{"experts_per_token": 1, "d_shared_expert": 0, "router_cosine_scale": 20.0, "n_kv_head": 7, "norm": "rmsnorm", "norm_place": "pre", "positions": "rope", "rope_fraction": 0.75, "parallel_block": false, "init_std_qkv": 0.0416, "init_std_o": 0.0, "init_std_down": 0.0, "grad_clip": 2.0, "warmup_steps": 200, "train_tokens": 293800000}
Below are experts of layer 9 (counted from 0) of a mixture-of-experts language model. Rows are named router (the router's row for the expert), gate (a neuron's input weights, with its number), up (a neuron's input weights, with its number), down (a neuron's output weights, with its number) and show model dimensions 168-223. Each number is 50 + 15 x the weight over its row's rms, rounded and kept within 0 to 99.
After each expert's rows: a language model's description of what the expert responds to; "comes after" lists some tokens at least twice as common just before its tokens as in all text. This comes from a sample of Wikipedia text that the model never trained on. Tokens count by the router's weight.

# expert 4
router:47 71 35 67 63 30 43 56 39 47 54 39 56 48 87 43 59 53 27 24 35 65 46 57 07 31 54 57 46 67 62 61 31 41 34 52 43 53 54 54 53 02 42 48 50 66 15 64 77 58 64 55 58 53 23 53
gate0:29 37 64 45 54 73 77 69 38 78 54 41 66 28 33 62 30 72 42 50 30 44 58 32 30 66 31 40 43 74 40 20 58 56 61 62 58 52 37 28 39 53 45 55 33 54 30 65 70 53 42 46 58 49 15 57
up0:58 62 51 34 33 47 45 43 65 38 61 47 41 60 71 35 68 17 68 66 53 41 61 30 80 26 43 50 42 40 50 63 72 10 48 39 60 42 73 47 75 67 70 39 55 45 50 35 45 53 49 32 65 43 48 58
down0:51 55 72 86 53 28 65 55 39 43 64 74 61 47 45 62 46 54 53 27 54 41 52 37 44 73 27 52 53 44 17 39 25 36 46 34 34 54 48 30 30 72 51 68 58 59 39 61 49 42 48 39 34 64 56 64
It responds to: Digits and years. Digit pieces and year tokens in numbers, dates and statistics, such as 2014, 1975, 2,037, 9000 years, 18 February 1973.
comes after: " |", "|", " in", ":", " (18", " (19"

# expert 1
router:50 52 64 42 49 59 47 48 51 56 35 54 47 62 40 53 65 42 69 67 37 55 63 49 49 41 38 40 60 50 31 36 53 58 57 31 53 29 33 56 42 16 36 47 21 32 74 53 43 59 45 49 67 42 65 71
gate0:70 33 58 32 61 41 42 42 49 40 66 40 30 53 63 49 60 79 46 38 52 02 64 06 33 51 34 48 52 46 45 29 75 49 37 49 25 27 46 57 63 38 48 40 48 49 31 58 63 45 48 46 53 73 52 66
up0:37 65 34 42 62 41 67 64 47 55 46 63 58 42 65 47 47 43 63 43 58 56 58 59 36 50 77 69 61 43 62 42 61 54 57 53 37 87 27 35 64 59 53 49 78 31 29 47 53 67 56 64 39 41 40 58
down0:57 65 47 60 45 49 29 34 64 71 37 29 50 42 37 55 42 51 86 24 24 37 15 61 39 51 45 62 55 39 69 48 55 64 40 61 56 53 55 55 53 61 47 26 27 71 32 50 71 49 52 59 70 45 54 55
It responds to: Past-tense action verbs. Main verbs, mostly past tense or after to, in narrative prose, such as worked, died, released, found, wrote, make.
comes after: " to", " was", " and", " he", " also", " were"

# expert 14
router:62 60 48 48 54 31 42 52 45 22 80 41 56 77 36 15 76 42 47 71 56 10 70 47 49 26 40 38 65 61 77 70 44 46 66 45 25 48 42 54 63 41 65 22 65 42 49 32 35 55 40 24 53 28 64 52
gate0:49 51 26 40 51 49 39 48 35 48 53 47 36 59 57 52 59 42 57 23 42 58 35 66 46 55 32 31 59 22 61 47 86 39 51 33 82 60 35 43 74 40 53 61 41 47 54 62 80 51 77 43 73 08 55 30
up0:47 60 68 84 54 48 46 58 66 63 42 77 57 67 55 38 65 21 48 55 47 55 58 83 61 65 38 36 57 76 57 14 74 28 38 54 27 54 58 45 69 42 40 55 65 51 73 71 77 47 59 46 49 34 74 42
down0:18 71 56 65 40 69 32 45 69 44 47 48 51 54 57 49 57 27 73 52 35 35 45 63 50 40 64 75 58 49 40 52 71 40 50 72 60 58 62 44 38 29 34 61 56 26 43 52 59 56 77 35 63 67 67 44
It responds to: Table headers and codes. Column headers and short cell entries in sports and results tables: Notes, W, Oct, position codes FW, MF, nation codes ENG, GER.
comes after: " |", "|", ";", " /", " L", ":"

# expert 8
router:63 51 62 73 34 51 49 44 52 79 40 62 34 64 34 52 57 36 65 58 31 59 24 65 81 43 44 86 45 45 76 42 49 47 41 72 80 42 61 66 44 31 32 71 43 62 58 49 37 47 22 48 26 67 29 45
gate0:37 31 57 39 37 56 66 55 51 60 47 59 48 70 52 35 18 26 48 31 59 27 67 43 45 54 38 40 63 50 46 64 58 76 47 55 45 51 46 59 56 38 45 45 47 52 55 29 28 44 45 67 65 16 42 33
up0:58 52 29 65 47 38 41 60 62 29 41 59 36 48 80 54 79 80 40 40 54 51 20 36 40 61 57 41 61 54 57 35 26 27 54 57 61 35 58 55 58 55 31 37 42 77 26 49 55 38 49 43 39 75 55 64
down0:32 19 48 46 53 25 88 31 28 66 53 39 40 63 49 58 71 35 46 48 54 34 43 55 51 07 49 42 47 48 77 55 61 68 78 42 80 56 46 67 31 34 65 38 46 54 36 58 34 54 39 62 64 36 13 35
It responds to: Adjectives after determiners. Adjectives, quantifiers and some nouns right after a, an, the or his, such as small, new, other, second, wealthy.
comes after: " a", " the", " an", " his", " their", " its"

# expert 10
router:76 36 46 45 78 40 42 82 48 36 54 42 59 43 44 23 49 48 38 76 35 32 56 47 53 32 48 66 60 53 55 50 52 53 46 54 29 48 25 69 40 30 81 60 51 46 28 53 36 64 39 49 55 62 42 49
gate0:42 61 74 61 75 67 65 76 32 21 56 71 37 45 47 62 32 67 44 55 60 33 49 32 57 70 51 33 21 59 51 53 44 72 58 50 54 47 30 58 43 43 30 49 76 34 73 51 34 58 50 39 45 41 32 46
up0:56 23 43 43 56 69 48 45 54 42 34 60 72 74 47 48 74 65 43 43 62 52 64 62 29 67 68 42 30 63 60 52 48 28 58 63 28 27 44 52 54 43 50 81 47 60 42 27 48 70 30 55 27 52 54 33
down0:47 44 39 47 57 24 67 61 54 69 44 54 63 65 69 58 43 58 57 51 40 38 62 56 77 45 68 54 64 43 23 23 66 59 54 84 30 35 46 59 63 28 65 56 56 45 28 36 66 46 49 35 58 40 61 00
It responds to: Mid-word fragments, list dashes. Inner syllables of transliterated South Asian names and titles (Bahadoor, Bhadarwaan), opening quoted titles like "The, and line-initial dashes in infobox lists.
comes after: "\n", " Ch", " Sh", " S", " K", " H"

# expert 11
router:62 53 85 66 51 74 69 56 41 56 33 40 46 42 48 31 47 27 65 43 44 59 72 63 47 39 37 55 17 40 49 66 46 67 52 16 29 42 38 88 33 45 41 81 68 58 39 52 62 60 64 23 53 59 21 76
gate0:35 61 37 41 53 54 49 51 54 53 27 15 60 45 36 69 64 45 50 45 66 44 40 50 39 07 41 61 54 43 53 48 56 57 68 62 71 70 49 47 44 60 67 67 53 72 51 64 57 86 38 56 59 46 30 40
up0:67 59 52 51 52 43 62 34 39 53 68 77 39 77 55 25 57 37 63 61 29 62 52 40 50 62 54 22 38 63 29 63 41 38 24 36 52 32 54 73 62 71 39 50 31 37 34 27 42 47 67 67 30 70 78 52
down0:42 39 43 36 18 55 46 66 70 47 33 59 30 36 56 42 47 52 42 52 38 34 39 35 52 53 44 35 40 53 68 50 48 39 28 56 45 14 68 53 92 52 57 53 31 46 44 38 50 38 36 54 61 56 66 28
It responds to: Word-initial capital pieces. First pieces of technical or proper words, often single capitals or Greek-derived roots before -ic or -ology, such as bi, ge, ec, P.
comes after: " the", " of", " a", " The", "'s", " for"

# expert 12
router:42 29 50 30 79 17 75 65 64 45 51 65 30 89 76 61 36 46 57 58 28 36 45 52 64 33 50 39 45 87 67 74 53 50 53 23 43 48 14 59 71 26 52 38 80 59 43 28 82 63 37 45 31 39 62 49
gate0:72 49 59 30 48 68 40 33 69 57 50 46 49 79 75 28 33 47 58 47 61 25 52 50 45 89 50 81 37 42 48 37 50 44 14 49 59 29 49 53 40 61 31 53 30 62 55 74 51 29 56 62 58 37 48 61
up0:21 58 50 34 63 47 67 65 38 45 43 29 50 07 44 72 74 34 33 32 55 64 60 31 52 31 48 42 60 43 58 64 40 67 43 54 47 60 69 50 40 52 58 47 62 63 75 47 70 55 35 51 66 54 24 54
down0:57 45 54 60 46 48 65 64 47 55 67 40 35 71 63 49 58 62 59 77 22 25 51 31 51 38 46 49 53 64 77 49 40 60 33 66 59 33 58 29 52 74 66 77 37 43 38 43 32 41 67 48 58 53 42 26
It responds to: Separators in tables, lists. Punctuation separators such as |, :, ;, / and dashes in tables, infobox fields and result lists, e.g. Website: https:, row-starting pipes.
comes after: "\n", "\n ", " such", " known", " 3", " 2"

# expert 15
router:63 53 99 38 48 71 57 44 37 69 26 43 67 44 43 45 52 54 29 48 41 46 62 39 26 66 43 57 26 51 53 60 42 32 68 34 37 68 74 63 41 41 62 12 73 48 33 38 53 47 58 31 58 79 69 43
gate0:49 41 43 57 34 50 45 73 31 74 34 26 70 36 16 55 35 83 59 32 43 48 61 50 53 93 64 67 44 33 80 41 52 62 52 35 68 75 28 27 67 41 43 70 37 49 11 38 73 44 40 47 44 47 63 53
up0:21 56 36 38 33 38 14 46 51 60 79 59 61 62 34 66 19 31 38 35 48 59 38 45 76 59 53 62 27 37 79 47 69 52 73 66 69 35 34 50 44 70 17 54 50 47 44 53 55 38 34 57 49 53 64 71
down0:55 37 46 51 59 28 40 33 57 62 41 19 34 80 36 50 30 43 56 49 54 43 46 61 58 34 79 77 38 68 67 46 39 53 77 87 66 60 02 43 28 44 77 55 50 43 37 63 49 38 30 52 43 22 48 90
It responds to: Line breaks and coordinates. Line breaks ending infobox or list entries, and degree and minute signs in geographic coordinates, such as °, ′, °W.
comes after: " |", ")", ".", "″N", " at", " information"

# expert 7
router:56 47 66 53 36 39 59 53 68 54 48 58 44 58 42 82 60 75 53 65 51 38 63 45 63 54 53 67 55 78 57 50 45 59 76 91 54 38 53 59 71 37 40 32 58 37 56 56 55 65 43 57 25 58 34 46
gate0:72 44 60 52 55 56 45 58 56 59 58 45 21 46 45 57 55 58 31 47 37 37 56 22 82 30 30 48 57 81 46 51 34 36 65 42 35 45 63 53 49 65 65 46 37 62 62 62 59 52 38 53 33 33 42 37
up0:56 74 48 62 59 42 47 52 15 54 57 47 58 73 18 77 39 46 35 55 40 71 38 64 81 53 45 46 55 51 32 51 20 56 24 56 47 30 58 77 47 64 32 39 46 44 68 71 65 74 62 43 48 64 44 52
down0:52 54 59 66 52 50 75 37 49 44 72 39 57 62 59 27 62 49 52 72 71 26 73 39 39 99 42 37 49 63 59 52 32 53 62 55 15 65 47 42 81 63 33 59 62 66 86 60 67 47 44 41 23 42 40 35
It responds to: Sports and media nouns. Category nouns for teams, competitions and works, often in headings, such as season, team, album, member, Championship, title.
comes after: " the", " a", "-", " The", "The", " World"